config.yaml
router_score: "softmax"
lr_router: 0.000896
head_dim: 128
final_lr_fraction: 0.03
steps: 9391
Below are experts of layer 4 (counted from 0) of a mixture-of-experts language model. Rows are named router (the router's row for the expert), down (a neuron's output weights, with its number) and show model dimensions 128-255. Each number is 500 + 50 x the weight over its row's rms, rounded and kept within 0 to 999. Numbers have three digits each.
After each expert's rows: a language model's description of what the expert responds to. This comes from a sample of Wikipedia text that the model never trained on.

# expert 6
router:460529485447437458556453452550456548448556551562550550439484554554463447449553437539453461444456442456456539441561545556454460538444454464448547540554452448441556549552536451555448543447550556453454545457559553548446548531547455551426554448534550441442549453568544453531443542444535550447462452549446432434545519452449462454542546547461437451543550546446559544454539557454439444441455
down1:410525565467545432498531568451458473503565445526470524434510506575491475446497558544531487430530495509449479454536602528564569583480510513544451467430461475601471536498489503498514543580558628472465515586563428493494592480516453532508536507498525483430497521458526539504399536537485563459553561490542500498494502497558493509445531448487401631510347497522525495591500505478515560538436
down2:440443506470511607523511517519574440539505527464524524485489491501573511496456491496372441500505512433545416461552488486475460602494515579536488540531415604524474435514494540509452481494406474522555483514499495496528485449519476498485527432439549515533506547399485578549528529514457429476540389486562543486480597493565562463481468575525484529402591496597516527460491429610433469551522
down3:440483582576522500398557655570554538430596522559546461423480497441544518610531593523464475524432484463477432584489516537526508501470528528476554556563455440573553550422543490488533471634511612571419500465478566470474540542476484568411439482473528497457500502524500495415491482484516491429547455471518549454542386543450464522499511429422541487511462447529471443533505552496557543509482
down4:499465543551473462542526518524461408491474459483461542493543491482462539566444451523531524516503538521507507440482490421471571502524420541557457465439512379453510600466444476436441589539491441535499443524502490480483433504501412546531649618477454404505504514452542499523569455626424511446471598527559441511482488600513391497576472472452593548470488509369468459557473538427433482443466
down5:468514516508578480460522553521515454505387541527457482454616459453436595563403505546463593473547468527548410561481433530511524561581446540576560536420473480494473497540459449512528527506500481472454489420403448465542517611387516536499502479523395442479475493504473466499530564470413461536478518547559492513488521512600500477477486446559502557451511496542540387533545485501622476493573
down6:565445609464494476550485482501424443530633453455454441502402463571609505498424529423523505513447508529631475570495503535509530514548389474461507512501445496565510473465529456510465546512483460476607569582387472502472491418507531468533492569512451480498459549522444570580490459544643502471462465474468487500470475492471552450439559413517567531500623490576494489562457575508589547570518
down7:495529477535563488579530536477419519448573444570535429563531564465535466496504469453489570478522465428516452477487515570416572429466499444445485500440483322418532519576461496504494464426461506464503601523489505495511564618504412444423574495592514476384471463510554488532493524500530448540575489569528491449561472474465490487455504482553524519599561529612482505579467605493470431400543
Description: Spaces and leading digits in table cells and date ranges, plus single capitals or word-starts like pr-, al-, b- in prose.

# expert 57
router:449515524454441458560447444541455549451554558558549547455490540559459449443546436548471456444444449441443552447533541554451445545436451441461554539537435443442554562539544443554453550446558545452463551442559546557450553567548460549438554453543544452444548455551557456534449538447544559440442452547447444445548505444450456451550546542458450450553550548446548552448552554451454450444437
down0:543455504484420564511519483515393456457510440393449465513569572458512466436518541492483594567486590467537345481438555481413472489501513531497504503402530434497378555433458486489456446462448497479580571539447491448528487415509502576526533562502463425492460444540539511478430482599452555493523546526518456366489560476451482512490443483518572553522534553569572494548516480566438519506486
down1:416559508395569545459460571479496476489489619494545431488533443521556513474405544504664516490464476436452583438514500543514513414554577473549479448465532501478490443469445514483515609494531523515455449594525451536568480463530563446491516434460550384397436605568487452505496495565468457535550437554486530563514382491454546459483515564547548591489516523581468463515565488394497523504567
down2:481411461423488474472435472499468506458550514491468471457513592487525480469445495457496512460425388548562435402503531463497549447453454529508546581519482506552514469527512585465496489493529516531526425429534561373504508590550517528389418496539569594469488498600512546592399514591474474527431475405461516443503516453528496511527577438524459532509540432525541491520604464414498527439536
down3:504444514426576552458556511496448529488517565519423474449602502528508540543465533568468564468475459414436473590494508528443497499468503509505534510465553480476482523492518505530441526591454449538519536521521412466422558462544579587508392542462463423485471509482551410461548492447582462487545482529449472428567464566539454438465479478539459511419510538503543519473481455481453484493521
down4:453487430408487551521440461565481508445558507455501509464493534414405542458496507507476484412471446536483527511437509504541423492502519569468497545549474526523512529504562388447445582416497459475451504465542532443471449496557483547500474443496463606537541461424593499551524502469443506547525525431589436455518484478364512508529559426448611489482518508458598517496490546469585517445442
down5:511487530518467526556540541540510479579577476521428470488442456530529509517488541558595427434534525459501521558526469574516587479498526582477522557440489567629499487442383537489489433483582517453528503469499420418565492507539469562564560432495563490478451558459428547538528518517497561445529441499481537528606445458527501490401538486502537632523436520504455469431439369464466568560487
down6:461517476496493484557413497450454397461479483474545465479477576390483467451530551406475550562482446486452581532525539466578468588529572569595566456457465499486472490409437494484626499473619396528457505502553489420489628549553403519457487498477541544545496455550394503479520488547510539626501493489436391434545534477431454493454551496586579497505594551526501487507463577476566499511548
Description: Capitalized or common word starts after "the", "of", or periods, like K, Mar, War, it, their, immediate, car in URLs.

# expert 55
router:450517485445436453560450452544449542437545551553563556433476539551458438444555450544467446458448463453446556438547546564468462544454459464433550533550449441441558547540530456530449544442547535446451554451563561552444548526558465547453553453533549439454559453560545448529445541437555548445460455546436440438546557442445459448554547543465451445554552544442541545449550551440451455439443
down0:480507560557589481503521494526404558582509528496438464588472526456508490532439470512469522535472512478574475445513518437441591553424508508534514473504360526468553462482562531468522528532457471462544488460620517507453474563470541575555564541515610508456415476489570525604513466521527471464422525445403556549464376500494468601528541512423492513486572487458559474545521485422512377569540
down1:532460427620526571520533434407525543537513442465454508546472466497524409608470602538519470525526562473492482595596524510484498580546527552454488430450539438459502544457449430586477473519544517484530520502546497441581539423492512489570465580476390469587490510572493480524491524511511496463410433441590583492502547468563498514515482579503472547529481541512432495429477465577535516506529
down2:480462500520509493522537507453498535518497510547562576547476486513494415494464504466535510505448554451453441486498512515603593629445492507516522562500454527570604399447434529428464533494482577530563448520473519430546453576409486548482554542473478474543568503440497490563491480440546462596448483505496401521486563488502400457520516394416579506483477455436510399484582472543531499490485
down3:514535496507513548477530429454539551525548574505670532497523546353553485512568485571565457440412495500446527419484459588487504418489478488428480446570539608534539504485527540492420403473565510432522443528573514557440562503511489430499492507513456475584491482599473489559554566581518411513579500419512460552560516480531586502437578537490534515515442504510523451508542418583524489430569
down4:459440555495544424541524532458540576505494601540449455446555574517508474535495521505494533451490442477435426499464553470401495511480493508514551535396480436420492573501502469495502530502550433477577545481600547445499437619404467538405539486520495433561535430424527489474563391404565468550425569469557447530500520462495592452498454557584541366536489502475441483486511520436510381598488
down5:623487556507465414519508564540508476521509519526521488516470474586524629469435468528501458478526538561493463589359494536528523566521560545465508498566455455602470461488481473541496444511479456470448445501467463492510435461529501552566425433526499533464555533387552524526557517526436493496536416549405487542447505499376486502513447448511477409493487445519526534517561535539538509526422
down6:427483546531521603516436514447512492416469523447468468413394553515496499523556479524535533584481530499486519454483570490537566460518528479477546523490539499417452509560518521386609472419555447534541516552373478480512406523534475528470599486581537463577530407411495471522511458459484445514423449566506536481540528515541537524553391439512500549525633480462549457563446517425548446460481
Description: Opening fragments of names and words after pipes or commas, like Cast, sem, den, and romanized Asian names.

# expert 22
router:454527506445446461551445440554450544455547535550561560460466554547457446457567444547438442461460451457453548454545553556461472555443433447479541553544447434451550564555544452564462557454553549455455555454561548550448560522550452546459554448539560445442555454569561439535445557442548552448458453560441445445552532447455453458548552545468437451548559557453553537453548557451454440444453
down1:478532460553437472482489512569399538453488420566478487425584463499528542485443468576473504499468579509405537486437557423516525606639534549421527470451493478420480467514533450499421531495345523424498567535519439519496517462473516546564499512569537583449439450478520497385502498527513462537528576532485488427501461529466444486459503453472505625467545457365487441510544441432501514495407
down2:502559486425500492507487565480498486540570478479486579576524551531412511507548525558376516390522550473517483469494506557438529574468472522530409480487581504527555496658553586483507510479566475546511470640552404579455482470523416570553556479539511482531552473509485517458444545501413510514517447515526505527500531442470537427522461528529517555505540536492505566452431508443481449485471
down3:498476529541503455442459520484485580541431499459466429451537456608538485545547468541481484496472473477587536447506487472503509561416481463449500540486505507497500551453490368498407465473499576436502544546513528507491438558493452499492485469543538563466407527461571464488544505469628461464432402413524534454541453563459507543484447505563467498541522545466518417366420437416472572585558
down4:516487430566413480519504530497530520437503502420545455508492435548457483515503508515559549510496509501434517499497505468535434517483445529447513532424539501482552451549586546553584512501481512496505513512586584536446494430489460543490437521567603593442515498461472529504465478468518542522471460578477550521482450521553495485415491548553651517474403533471424511605502530541466541486444
down5:485441431525471574505455498534489606403544517558563446484402524497486453503509544394439446413590479406472506530468455504434454524513474544538423484517461509439534482523547462510471488420440506531549437533517504428446505419487489480471564562469552395454450446479525586537455548556522491504599439407622520446587475544527612432480535490581544489448534523408525472477509461466513504533539
down6:468550455504553472513418464411569496551496577558519535525462541461539514461445537601397433409541541475604476548566517445542483572547530502491516424464553488512596521524441481624503512535420490443587483497548497549531449521579466488461548505545491523517485487520485555500457446393490531472555485590473428439419560474552552485523549525521484478516463561585469513441538448495486469502458
down7:456519484426547425501452475512556545513465480507522489571529465449465485463569586531476566537495546621584565527550566453475507435410553476550618438594531574498546466470477478514435498476454593478569486509379445547536484516566568494539446491461568491413523508456538562469544452461511532452512469449393497518571518542534443504547403429477513434531433443474495520576511485562570376553484
Description: Word-internal fragments and suffixes (omial, us, ed, ul) and nouns like Party, film, State, Cup, River, school.

# expert 63
router:457518509458452444562460439555445538442551558555557560455489552554451443453556440544466447469437442461452540433540559554445454555442461463466543545557442454440554549545547459545458547441547552436462552467549553551450561523559456553442562456556547450444555451551549449504444536455539552448455449542441435441550528443455446452557552543446448450545549559446542549453547559445452436443467
down2:507490502543509504504355482486430497453518385535528509431488545593456518422526394542503471433428472423481452470601539531526466451497487419545489492470522509474424529533544488542496482554484498521522544525544521417475478554424584599480485491540438566426519422470457413557550499461523541503466509531438466447529439490461495532466430494507589425559529497536452564537506440497578571558503
down3:471523464441414564498519465484514495476496540529469509468497442414479451503473437479415471512550440415518565409568503411526479469505496532506524468565456549574570582549474488558435576502507486565462435507568490505463426478519462440453562501489417430509416555518452567493485477503495483515504511538456483393566470494582414491498458524543480448487510520464567489466522493516456555355480
down4:572439511517500477519483542495479571451553426491485437525488557501400501498484528508515578507527453551490517563559458494429508558553531529457530515525492493493488505576505420419473558530508583487476430579408495433571595493416513480546470430465479521520589494495464462461482456528432438490544501467510562529563524530687406521435478530475452495459492457464542414403505455551490533527494
down5:486453438489516524411435518456624509570450564540525467480518500397540497513441489573509484538490433537539461450492569455455548489528523443435477560449490472481502500499519534530559516472494440534512372489455527506481457549366576540459571513556483440474457469432479522542513407496567395504500583377471459478513516402566404459533577499433451458563520388560445505463536420478463431512544
down6:527527537521479527484510435469472530507523522452627481527540453478568497497493486488451417419545455481557486434482509468524485538441432422475443514579572502460487630514499503526518531629562515449505492534543494494453535542462568556358483436482389420379503492538513399565445497490527477529529566500495427461479553471481506546442475457478386507470537578431519507560454434491445451532417
down7:523490469576580476441437486498529597529451455535458470529553502489434561427545491465507497495528548474525393481485560520556441432586480484488574540458441600571482469422552516506501482459517489479485435452548549468494494579399500446498491512546497455539483512564471428527461467475394490483519474474470454460473546549484477433471444489448484515564492500505527492524473508482570537630534
down8:502540449482571428474593515488542489448472472469493460487515506509492481450440487498566514491413478498463528564505512528496452550512518516418570505537535481400529486566476506554448527590464530524525524525551412581440509515393492472536532499474489501452427426494401563507539504525590501396568531412401562445439564535554406506530440332428473439460478534535555548535441441456585526575485
Description: Possessive pronouns and "that", plus nouns like film, team, club, and word pieces boy, ition, table pipes.

# expert 20
router:452524480450448439564456453549458555450559568553544565455490551556457451457548450536448450459450445450450542437537548560444447544443447452462548553551451420446560561548542467537457551443553552448459553448559553555447549535549449560457557453529558444437556457560553454532455543440540550451452453538449444440543501449455455456550546541448442445549553534447558545444544554450460441438452
down2:605532467530409471543466506581501502462529524495505603553553440528487455421425555535598500479492395460609535401474443494580486601515573473440520455416566605458492490505549484456439494509483526468412544559466510464442433422451459465477525489402543573496391527572494450524579532503564434466446460425514521545520424521496534460564562531551544531512473563506481485484534501451536556508524
down3:521445553568419511462534544432470434429501566452635460568448479524555458568538494457531483559522482504548588528521489530541468470436500556611436392459552561530535460537462568479527465476506444492453545565519447454509482486477500439562461516453566437464423577527446578478602451471490491505579538537473535538436503520503514501542495452502579518545542523499420470514462568415558507600526
down4:561557528572381545486529405567570599477425378490545416460474424532590559471531536502497496494495428606494526490556456468524577409560532513519533482536431538501458484419450495520535504605505538517545462497536512535484581571478569467499522503456500501486495472464563563430447441507488437416577480508632532420430546442476541534464455435465545482421571436496447510437525499437474612534496
down5:439550603483563499376481494542528518466571533507572508441448520605492515434503510492537596464532534436567523464486478568416546483467549544460481608521536556454508543528535489501535448605537533474455482500530494525510533445444495551528569490494495587469494393536519476582557462462525512485500471457437471479494524505477466519443477517445450548392512521549470383488523431597563572553502
down6:450483432501476456440491499524437518531461519500410504569527476473474641479486511587485540489550492553535561552516482442497506523536465525579556576509490489494429471519507467497554546542475454437477491498371484540454472571463522622527627444584406491511527497527490423481587525541480483642457605516562427515481390439534483478382538455422540513431507439468474569491452537443492514540501
down7:461507507534612528440488471439467539511533565389436541506496492453563557495565542520511528507547543550528520419494433496449489610547547484465459483502450658498487494496510531488531513445584547525459504495455491478549560504518584496422429431465547434561513509503461473494551507495505530442558397578427469565547586514494510440493455453569486464454544515564504540497622533502467480403461
down8:456525515535499584500388456524544486566455513511533466416501460543522584495497506443581504508489510473516474583516508557493456581504413418498436378544443532488494547525455527447491591486498500450524441497422473444517548560607572506591419465487420507499535616544400437486525437552546465435497395534515487510514547500516506530516468505516587503580493540504534516522446508521523460529507
Description: Linking words such as to, with, and, of, by, into, would, plus first names or name starts in tables (Chris, Jam-ie, J).

# expert 1
router:456533491443439453554454443549467551443554569561550557457492555557467449447552448546450452453425452442457540431550539559445461547437456442476542529548445418441560554550535467539451543456548551456451552448557545558447560527550460541445563457528560439436550461548551447550441535444546547452461463558438438443538522452467468448559554532463439455554570555456550541444539545434458447437459
down1:430467541478532449586505423466523495571537491520482515574544477558412483571530453503552540407439536529437537511527482452473537433480483575534513534447560469537535451494500450456474530498540425485452548523444557397393567498483600443461477542516481541446562410591457614551479611526600536499465474517544552461492509483504434411583512473432425489505574529603524516591460511508545526433470
down2:509546540462519479529465433541420585450545546473483485515479507530459474489509398538507395499459482485446460536458517535560487459505511454426500553557397502514530579496521481510507477459487509494464453467495550508498450483496485453566460549643489454545522672473609466519485506508561379485541545466557484521443519558543564518530475423424538494501535485614462452474471490558545524474576
down3:419517425457596575492573392521535590429565549521438504453474549563546447500473496532475491575495498449582494532512547580533543452497524424471490490562488550540444461503524481489520522471525461456520503395525483606571493546442523468535467545495457418488508515577392395446494576452483440461419478453501427474539424498452467521508429513523594433485652554512587545505491536637473482441434
down4:497539474439518481533463621576539471489618486565465489558506400531536506445532518446463444506393511522476524463377545487470450472540491535500515466532533459415577463549520525507531488436412541445515555434534515521528489556561512495493544583465562472437534428598502444481460495538576493490505507464452491450493396422486589493578556482494494475450530459534572515574558525450429500518486
down5:494547535593437509466456459462546509479481529587613555570576452616477504489568430520480472506441455535452469514479541495483499502492463538622513510582464482516487548424515402462502500406499446414490474481508503507517436467461519505453578451592463508489535468528516396543496457553429525422480511426514462452466496471564459571408484446508501484446463535539502552560537456511521478498470
down6:571537604489480521527449405537500491579529513508544480428421498505601494445501438483618514452527452468440500446651455583472494418483518510584470498561492469539483549485483512469442522409506621574510519496522507512538472500487457460461611542503529425453503494515458474502468539550508454530472497475454455535571546395533389458463490460467466475550419499446518443476483591427557533484529
down7:483438437528409502547502466500486460524402498543440475539477412439513577483492427513536513542547558509512501544491433524608532477520501628535490479486438528444459487528448521579348425515385566545544515459501420466516549472464502435518415501564509525479583474484596548416446410465547542576492520469476483511527563482533476482487552463471460580469524426439544494477465482664466426592455
Description: Commas, conjunctions and prepositions continuing a clause in narrative prose, such as in, while, before, and month names like April.

# expert 33
router:390638608445448407519464467517466577467501546512540523497396458516442488494497488582479474468510471412449599492513496531481458555465461465573552586566485557483512505531677460534474519496553530474476523469553528579421474547517426566494531476501501489487530450573534472548454560472604546423480487536485512458500480487472435484526514567379472482523528521461538524442523571469443473508467
down1:614533541512476519457552470532416466528543473457548503481426571559472447591497510523394560627426511496507448624445489428522536493479479528515522491496432411444526523504408584451514480461563479527551492502530462485502565466504499473513596518514422562560605490536464562416506524441464466432508515470463548571595619593492590596508475479585495519576546441529537511478532568498530495512570
down2:480503442432513495468462526554486521439457456554510535477576511606525520478463449432499617462523480522458461531493549404514436416498479384429491452464569539545602527463474522459529541587479392545452503502481442594555487542488516500509499495556519513467518513468515461541506589525643527457591566582524566477486408392464456508458496550580500521517442412467437531435556466452448477523564
down3:458440452474481455384491534510558513507538571540510510402529502500476533520496518571497421556484508578544462574456496306496359529511580517544494444489485424508496535533430468505508505589487507526480488489501525524487581478458485439560568537513460474493464457427481567462486543506499489588575473455513586555495531502591518488448454501590503406605383393578512521486482482544541553477532
down4:572573540509475533492437525444532523498442554493418466483510611547466511516540515515503575481490460524460562457483532439438508501547406491413557489512584578496492500468479439596403502514581586556431461517578518461441546541522422485458479427565517365492482503426407480480454546505507548454479491475510402437638496448457532447600483594494529548436459492506538428549406531570522527484514
down5:551430489438492488539498472456489553506457545526469388446425504457556479477517521466513559435515586482497513437443438510521502525428452483492495386524508488613503460433596569362483422479605444507446535455451422541570520506508433578457559437448491619564538516563521571508536425528462512529515559585567474539503625556478564535480476590495522515559590440497486534504573471458510504531565
down6:471511419520580480414493497523479516516482567605545534434478462567508419433472514464559492598507475503533532511646485487542505511485420452564550477522551474525474550455442399481481481475505513420576516438473531502433390474508434464432458519473482477521534577469475465497528482555563467415475541499571530496504411544551541461539462516618551511464450510498548526484583553476603467552555
down7:494420572523587470566484517451408406455475454526505540400559584606469564600531514567439488581503453445450562408436591450524534597470389494501469414497509471452478491471550445472544504504503515485460524606465534492457488444573428431478526576510564554477494491539558503498473421521528454485507595504489420525546495505445492540510427596525498417590588512533437523515495579480529507475492
Description: Lowercase letter pieces right after a capital initial within foreign or personal names, like Z-imb-abwe, M-h-or, B-aj-a.

# expert 27
router:461535512448439448556459447557463540444561552552558554467493545540452449447539434548457449474442445463450531437554545557459454548456454452457551537552445455443553557549537451554468548448546551450458557459550543546446540534560454552426555448544554447444542455550555445538451556453556555436446454539452444443558528440463455443549551545461449449549556551451542545447538553458456446440457
down2:529542490444484418497508395474466460513552539465553527511524507460364495543523451476434540464439382547488514536520565487457450442496508547524472484449539517491490441455540603491496531528473519452426503566527613423448475481521452489474446620613472565441515484465569551472454462538493480432524482469426553442580424440505568499521438587531611552364472387475499516518510474480510510472500
down3:562416440584489451542523502442484496385431512549440482467479403471506566480520514446453501557584544458548525622555566408525450468455625491445447457524454517493494410464437544522463460564557519463534551468494502491388592495505522524518486524482425509494537513438547570492491529573547459548480527436522496487490478556553445545553514500474503577496508423549421483501469568566530515539456
down4:537562467475524536386483477440460481502448427537531507510506456493499470482530521549517464509538417440582414589444557527527416456468450515506520520495560497515475502565463470525517537413535563479471564436544476505486466552522488465449584462554480536468546474552567541466426563509535518503522502527534431594431473536526534473519535518420489413550505552367505532438563588589581545565474
down5:469533570546440512487481558593536527440452496517468507494432523564466450526469469539506488539490464468479578475484559561579486494492447467546515475539461420493510537506551394494488527569489427536520464583535493563455476483469429569438522419536551537529569529465427536451438469572497517460457394486568580593439525492510401421555403444435471556589426530381439403372528525510520508443434
down6:518388481464518413525568537437475500462536532417515470469469588459576465493489450486553500531478536527434445544504447432532583587483538632464505412548556464478507501532543539586402511459478497545471438457499645559540388428571538489572447492437534532525500538471524493496466513498517558457534429452470483457581471457484594487464485520494582503522550551506441462502478474433445549410526
down7:468471463479518504467562447524569542602497490485564476426433472545420459450471503573433473537451433459549532542517457497444475436486459539507426517480627487551600463552440488542545482496502506482589451515518471534548457355538512483489495604600469486539528471507447531499446610491560486546509611447484483500560505605523459448534428521495542501484500434525401537504477511533605546562561
down8:467499663501545448467535515451472434513489514487473491479489431477486421564485551456591457503465454474618539497505480491531511470491487455436495526559469514501516435487544503612455484535497515418515476420510552526525568521536522483557473486425518504407418517423398515508470546532456508479599484442525562494523460594563532563563414484576481491530508443591501462481417398584512524534471
Description: Digits like 2, 4 and 3 beginning numbers, especially years after spaces or dashes, plus opening pieces like trans, Unter, The.

# expert 13
router:464515486449444453569441450549460534448555552559556549447477538559464436451558440549460452455447455456450551447539544557445453551441453450471550538542441433431553553551545452542450547451551542443464554455558555548449544526557459555419548457541549443453552445566562448540445549446542544452455458556437439444540529454439458453545551540466436441542542561439552543450545546442449438449463
down1:513540601501527468546514570518410551531561496429559408555492492494535529531517480472482560501514498596495458569419470531499502496477505578457505468535477482537545468461521409497500457433541464510521464538561500535583514348550441522569477497502487508456494549552452451597558550486473535415504445587468529578527483428435419494580505475554457510480569454467558466543428533427590490466547
down2:549456572597497522530548497501548510460513500502383549498523488510580527411451543430543563516461513433572534586557498507506483433521550484558417526463522504431472534525429521514439532486529478541481561476482461466517388476424641484495575588526458440408533575448441559470556591424489538506507470532458485520489488553545544421504542562531437509507458562535431491385549478372443579503597
down3:518466593528549461510534499455524520511452497462493408492454533418483491485548457442546465538484507510507506548434384509538514665512437424462497500461499444514482523479435463450526522415528478415522462513558497529458562520507424482489544459488458568550426503467419414410447504523505476494533555508376508537460432417518469463536456480457376415437487490492460475542470502620536385542465
down4:524479529509554466492512444556487519485531422483477512487623540465550577537511388453499548554589510486474533495541534412476493516505487553522478452429509523457389513536531434530423471584478570432461486413458544507473473488535459528513500518353463490538476462532537528470578413538484464478536473491551466530494495494570492586479503432433559557599518511548463505473464520573430509578562
down5:495473387434440516511508498516493505593505539513573482643492474500526586498521459458519483415512422470457436546413444534486478528500536583561451462471526463592477530429548426421438598450521493476510458555509530474457559498480535465654436502415430547420483504545526438490612559502535432489547397483499455549555515534498466444503506413506542584493472486556515529542426489547435449512504
down6:502489507546579532408448543484553468581519495530488543532429474473487430461518467500450420474487493464518485551504482507545402585495451424471541577468530555504479465589486534528506422573528572438483515509476475516499454529546627420489582529528550511531525515609466472516548523528490496535539450568428578512530429570534478499516476479521457490445509615516462489641515511562626566500448
down7:574460478432443527490488480543513594529465496449563537535568496482437368578494493577497599529580473417448527507585499575471472541561509533512506427481464518506521548537576535464499522502498532543532563526454462504580574491536515416569472504533593525545408494461589585507469556498397559443489483481493440625547602485516565495561442524519482569463371417431509450527466536483533513462477
Description: Capital letters and first pieces of proper names and titles after the or of, such as Port, Grand, National, St.

# expert 38
router:465535495450448448555448444544462553441568555554557562475490552539471447448555447545444450462445446464457534451548546558450454546442461447434553532557451432443551552550540446534451558451548547450450550459559552555437542531552451539428559451533559446444543449555550451537444538453547549451452442554449435445553511447448463449555552551460445451544563546456543543450543549451449440438453
down1:473560542430557464547527479546479484538503608518526439503500431470426507527578525489544469489472609484426504526453456619425518538514478535388461474503431507415468530578533570513448563501560517538522501623441485533469544490525482566410425464525613543517455528487411515487567576423459464560466451571483425419446517484463455471468472511452528524575476475475538454448392527438536460539442
down2:543559454475617527580469456461535446524518499445531428462459484516528605466453372524481525509525518566509496530444532560429524474570484580491518478514500520490467533481568626569481504489510575491564401536506513502524482418557471500539516539355411602474476515506558517580474417573469500489490479531469585493444606518587535489455512483491551494502445586459387548515538458475475504516440
down3:497580469589512435474487472502515439481466489443423478457600460526412541493457471447511459515573494446432535544473394478479504424538458519451523519461543526458485631479488520524504434486510481505391521538449517556376449525462541463471465493526445493593535515480511544496472574464495572535455524432551527572412486488524651467556555480548490502517453581544575542495542455455467567550459
down4:527475535517445542516467369532550452470530424396486494439456436602494427464442438479439473563638454432469479479558456535500538408402574417531367630577504538521527503516459454520428480409501444517541482499469523530518486471431578466525495542481484590594485543461453474407577496390423461571460538515501383533427510495521559478542460415445400536520446517518488562611414508524482521545529
down5:429584433456532547423540366501505518442480534524528497422572548497467488527481546591482515525484570486486505552434494343533465456475439501489502442540521543486556453444455500518426407472489511503426528474361477582472533515453491398495450527503582470465541393470479504543510540487511596428504532485496458528440559458414557452499482423485540451602424523537402422501514469419422510477513
down6:517455533426570495437499537505476462490352545502449511521417489452508484586558499530469538521511483597525475434481381500511482548485462453510629460568481488545415507433484558550451451580553478534525448547514470524549376538456522477522453389502468531494470524556538423551435423522479430406519504446483534545451497473602440508441437492520484464530555398632497428500461511539393520587505
down7:491626469587433459577548393513466536466484467576514460515559502583462474491521444507468502525445530507456525517647516559507460538412525648502541424484510566523494492565494588484516489529446427486443418358468533468422478479466531550496480544516562589563493473461572496428427574567490545523461529523491401586590559529535465431482563535424572514562590489499493504574534463474506521521472
Description: The word the or The, especially after an opening parenthesis or line break, plus digits in coordinates and odd name pieces like Ol-iv-ier.

# expert 39
router:452523490458445448552441450552447545447557563550549546456471538542468443454550442550459464456443455453456539430548545560442450545437454471454553549549448426442553551553541446538456549437534542450451546466557548549445541526561457561439555453558538442438558457561559447528454531449548539448448451550453441443528537449445451458547548543456441457547555545448553546447540561455428448451456
down1:434627464479420530466429532542510514502415508448472501453487527414480519494536507553485500546476528525497492661554428562480521463443448519529478572526561554513537447501552478524409500569601379481504516580518546518443539444497543553548492474442602475473462551569534475523553518518406513504574557456550501558522403570473510463551499569599416581432604469419447484494532551498485458515451
down2:533542495483475421531505535526533509574419523519463442580553494482499516483564547391468542568431519534527515394435549457474463534494535535517481505475517452514547505553548471527519553528520481418445564629518518421508562594551487510483494548434543489456574433503430474481445502503511404472590557444484434556489476594549559404541446554537569505465470479481466441477557523377458537533514
down3:513533470475508483512493477437547440592497461437598547474509609472440451433481494464512446521488530406451614525515446475554408479429480535492479531550502568511440588531463491609546509453582482488545470540495479460511501508428525585410517451611549456557520478545447506527424607432559542524500481419451546476453552625450507561481492527485400478514425547494528407573565475517594504447619
down4:550600478415514529473452469457510534455489485528508561486473463444526537398508505479574605470393511531483471602524522585424478491481472456469555436480529543543527525504540414575505447558488441520585487516558501493580525487437564467397524532541513514511510494421586596527480395390528530511477404585571436486472486499487511500539510549418534409547488500421528433495493514497522428469450
down5:527468562518401510473460463461517464497583472535464549487408564517508474524524563477454586496550475464556522512504522567564493465474483567486458466405554478509525462508596519404553508522450522525548478501497454481476541487536486623568589512484473475469533398527408549582528531490443453554351582476464426577483505436448538475475454594445460455472450457522560512416471495514440564552424
down6:452473466444526530448475528446554498558481556446507543495427493427515476603550584584495403525465638550528468605415544519505507435550573531518453440492545573501617518506551520583539501447507514456511366495529501438550511492564468432614505570484468457449559538499470551466415532493452523551502532482518506525549547425476521520522568438487466450457526447511533451488564571566490553444549
down7:546478521504427486443562495516540561595430557455483451537456448509471451451583488461548467494460463617453424576489589518525531465456549416495483441545493371541614521528520464483530449518514544490520443468553531556512561506422553419444501508431470565529577423523576519498542531607441488427532608527481539426512544507483473428503518494405428487517569415593422468577490479463494512449505
Description: Common tokens "the", commas, "and", closing parentheses, plus endings like -ing, -ed and place words New, South, York.

# expert 9
router:454535505440443446566445459546459549442554557552543555456467539560454449443558441543453451445445444457445543447541554554449464549450450453454547529555446443443558550548543457557457545448548555435462554462559546549446554506543450539437551444539553454442557450543538454531455551449528557455451456555443440435544530447455464456557552540457443446544545556442551534446547550442444445437455
down0:427582544469489513436467462491429658522490436459382498465481483431450522460588557489528417482567491444521472511410530531548549543528411537405445534501545449457484444524502453439428554502460580540446493392421490597503504493476548476497482444502556539469505506574510509511539559536430442490582400576528552571551518508521512456436515466463493549535475568439421395494499436494480556499474
down1:483535532555493478496534422484474498458538428449548489515520508465485438522525495520436346457447536508505581585558550585505490481602515636555494532496507535547430515526477627546502582362460466502536540434506465495542442517581462485533535471418478536467510476547477457487499444542465542506543489515581516480558492512528435524585390495498461501643489472498541549546375434447483441403564
down2:474458544478481497436426562451530537459486493506552518519518517536523450427473451505490507528537475445539513560539525435594606502610479436445421459471474502558584565465544494462508532474510482490516414506451501444496482527454513495560614504531449498490489440471467468503442472444456533561455474549599519487435357511556501435522533398458495512540532532485560499482648418615435469613496
down3:425467517597507541517605391468569459527409485460531473516477501507477458533449555458503495557479572483521441431516532419486585511564524487493523519545464479405524449496418530434467516585461537501537546458582487450544513522665473480524428579482363421501543528473525473449491521520461445478505523536435451528446435461584474594456506386566469555479488411482553548507450509644500502473451
down4:513559507563430455559466378504393441459557575402438464446510524401479480539498497519558436456571413487622525566507416438463461480558529511509547529488426406506522581517520531491502576418478556469433522426396450475467510624520567498386524481461507453495512485535509455537515528561499485489454469504486473433525450417568461461456455487482479441471452519452550509522399469400535562491492
down5:486516448514498366509491554533491559478572432471503528498474535551441563591499492436520513462470528467564549513489531455588503421353506468482584564528546419527542459506443552479400495492477518485514484548459397551540430480449550472491533523496524519524492464407476542516477488463581487410423578556560483483540465451473510515476527554553571500446498469531566522501471448443449457479507
down6:564514499502498551469488527501428419458488461491442603554511570504571514470513452497489518487412531514541524521516494557551626500491573508476534536541521490452547511500553571536477558516436501417460563537529433522470454560545416457611537557438597426482585560596587553558630574518496487492485457443447499548464542497571501544459463471564551595463545523629511561474469431433454558440525
Description: Mostly "the", "not", "also", "all", "than", plus word starts after infobox dashes, such as Born, Dem, Comp, Theme.